Experts of a small language model: 8 layers, 45.4M parameters.
Below are experts of layer 2 (counted from 0) of a mixture-of-experts language model. Rows are named router (the router's row for the expert), gate (a neuron's input weights, with its number), up (a neuron's input weights, with its number) and show model dimensions 0-191. Each number is 50 + 10 x the weight over its row's rms, rounded and kept within 0 to 99.
Before each expert's rows: "comes after" lists some tokens at least twice as common just before its tokens as in all text. This comes from a sample of Wikipedia text that the model never trained on. Tokens count by the router's weight.

# expert 224
comes after: " was", " It", ",", " it", " is", " he"
router:54 58 55 60 58 44 46 42 57 52 34 28 58 35 35 38 71 30 39 59 52 54 53 46 45 46 68 36 51 42 39 47 47 33 55 55 61 46 60 30 47 53 45 36 66 53 62 42 64 75 51 50 52 61 44 36 55 55 42 46 54 30 37 55 45 22 43 32 39 61 43 56 54 48 42 54 50 59 36 47 47 54 49 44 46 57 58 72 41 65 52 57 36 39 41 35 46 44 50 54 50 36 58 34 63 57 65 53 47 57 42 40 51 46 29 57 44 36 51 52 46 55 49 50 51 37 47 54 63 49 56 46 52 35 55 32 71 49 79 44 51 58 44 51 39 52 62 50 43 54 46 37 56 57 53 56 39 33 46 48 68 64 45 45 39 52 56 54 59 48 49 54 43 28 47 57 49 60 52 46 65 47 71 48 42 65 49 60 55 65 45 52
gate0:41 52 55 47 48 42 50 56 52 62 61 54 57 54 65 68 46 44 44 36 38 40 47 58 30 41 55 48 35 56 37 43 18 48 60 64 76 58 35 59 61 54 55 51 47 57 62 37 33 47 71 63 54 61 44 43 41 50 62 66 33 51 61 55 57 62 55 50 45 51 62 43 66 47 43 46 49 54 44 49 69 40 50 33 33 41 54 53 52 57 48 69 47 45 41 63 50 55 64 64 53 60 44 51 51 46 55 52 59 55 69 39 36 45 38 46 51 42 46 36 50 55 43 54 51 57 42 46 48 54 67 65 38 25 41 48 49 41 44 34 57 42 35 63 46 41 55 51 45 51 48 56 46 50 65 56 64 50 57 56 33 52 34 50 42 53 69 30 36 63 48 55 53 43 62 40 61 44 41 57 50 42 40 47 42 31 66 43 56 35 39 62
up0:59 64 57 51 40 74 45 40 64 40 54 47 44 38 68 39 53 37 59 33 59 39 44 58 56 43 47 47 61 58 58 65 50 41 48 61 56 57 51 58 44 57 67 46 22 43 44 52 46 46 63 54 37 37 63 56 60 46 63 37 48 30 36 36 47 48 63 41 65 53 42 52 62 58 57 53 68 47 48 31 39 58 50 23 45 62 36 38 65 56 50 49 49 61 47 62 55 62 49 29 40 60 67 40 55 50 28 36 42 47 39 44 49 47 27 37 43 63 45 45 40 51 55 53 33 42 71 41 44 52 55 47 41 48 35 53 59 41 47 48 45 35 65 49 50 52 52 57 57 60 59 68 48 50 50 64 43 50 69 62 46 42 58 48 52 49 64 58 57 50 43 55 35 72 40 49 51 47 39 59 56 45 49 36 43 42 50 54 47 50 40 49
gate1:29 45 59 45 72 50 59 54 51 42 40 39 33 62 61 32 59 36 52 49 66 50 63 41 53 63 65 46 49 44 55 54 55 61 53 44 65 32 49 38 30 66 69 53 49 51 63 64 56 51 47 74 52 39 52 49 49 73 38 52 52 49 59 46 43 29 40 55 62 46 68 35 20 42 41 66 50 48 45 43 40 57 61 51 33 64 33 50 53 54 41 41 48 57 48 59 47 53 62 39 58 55 52 48 65 32 75 60 27 50 52 51 52 39 55 51 63 61 54 39 49 54 56 48 55 44 37 37 62 54 52 55 44 55 47 47 64 51 45 37 49 53 62 64 48 56 53 54 53 57 51 28 55 51 47 42 40 47 60 37 50 46 50 47 36 55 61 46 55 43 61 50 58 37 37 51 44 55 53 47 44 53 58 60 64 65 39 43 39 35 51 46
up1:41 33 57 35 53 49 34 37 44 54 57 52 62 47 50 44 60 51 60 53 62 62 54 42 46 47 52 64 58 49 68 39 49 51 52 56 51 44 60 54 55 53 44 39 50 57 70 38 60 69 40 51 36 53 49 56 46 40 56 35 42 51 37 52 50 38 49 62 44 44 36 54 47 48 45 66 56 42 38 55 46 64 34 55 48 78 64 61 32 74 36 39 52 51 36 61 33 41 56 45 66 48 51 53 53 55 53 46 36 33 59 53 41 45 42 30 71 52 32 62 52 52 42 50 51 57 60 57 48 33 47 47 48 58 57 45 35 27 41 45 62 57 40 67 52 53 81 55 41 59 41 52 41 54 34 54 46 63 46 51 52 37 42 56 61 46 36 49 46 63 39 36 55 53 55 44 45 53 42 52 43 65 60 57 53 60 47 38 53 55 73 72
gate2:53 38 66 53 20 47 51 54 72 55 56 43 67 49 52 45 62 50 24 50 43 54 56 48 46 59 59 37 61 46 47 41 44 45 45 50 59 38 42 38 46 44 43 46 33 44 60 47 39 48 54 63 64 55 57 41 60 60 31 25 51 66 60 26 51 37 41 47 47 52 47 67 62 69 53 47 72 49 41 39 34 41 40 45 63 60 54 46 40 46 48 50 47 58 41 36 36 50 61 44 46 48 64 50 73 46 60 28 54 49 55 56 70 52 54 54 58 42 51 42 45 53 50 34 58 71 49 43 32 48 55 58 37 47 52 52 66 51 58 58 59 33 43 56 53 58 48 47 54 60 45 43 46 61 59 52 66 45 38 49 54 43 68 42 52 33 59 38 73 48 56 50 72 54 48 51 46 45 48 65 50 47 61 51 64 57 50 62 59 42 40 44
up2:64 39 42 44 45 35 50 52 49 51 55 40 61 43 56 71 49 65 56 51 63 32 45 27 47 50 32 55 42 52 53 55 40 44 49 44 44 50 47 68 41 37 51 57 54 38 41 67 64 59 62 60 56 55 61 50 44 33 41 44 55 40 70 56 45 37 56 58 60 57 51 52 19 43 36 52 58 49 68 54 57 47 36 63 58 63 62 58 27 42 46 57 50 52 66 45 52 50 54 63 51 48 58 56 51 45 60 26 34 59 46 48 60 53 37 63 47 26 55 50 31 51 50 59 56 27 59 53 40 37 58 42 53 57 53 46 43 56 59 49 70 45 54 59 69 51 39 56 63 56 57 43 43 42 48 64 46 55 46 41 42 49 59 56 41 51 46 35 26 49 48 54 58 66 46 45 39 59 46 46 38 44 48 48 41 59 38 72 47 61 44 39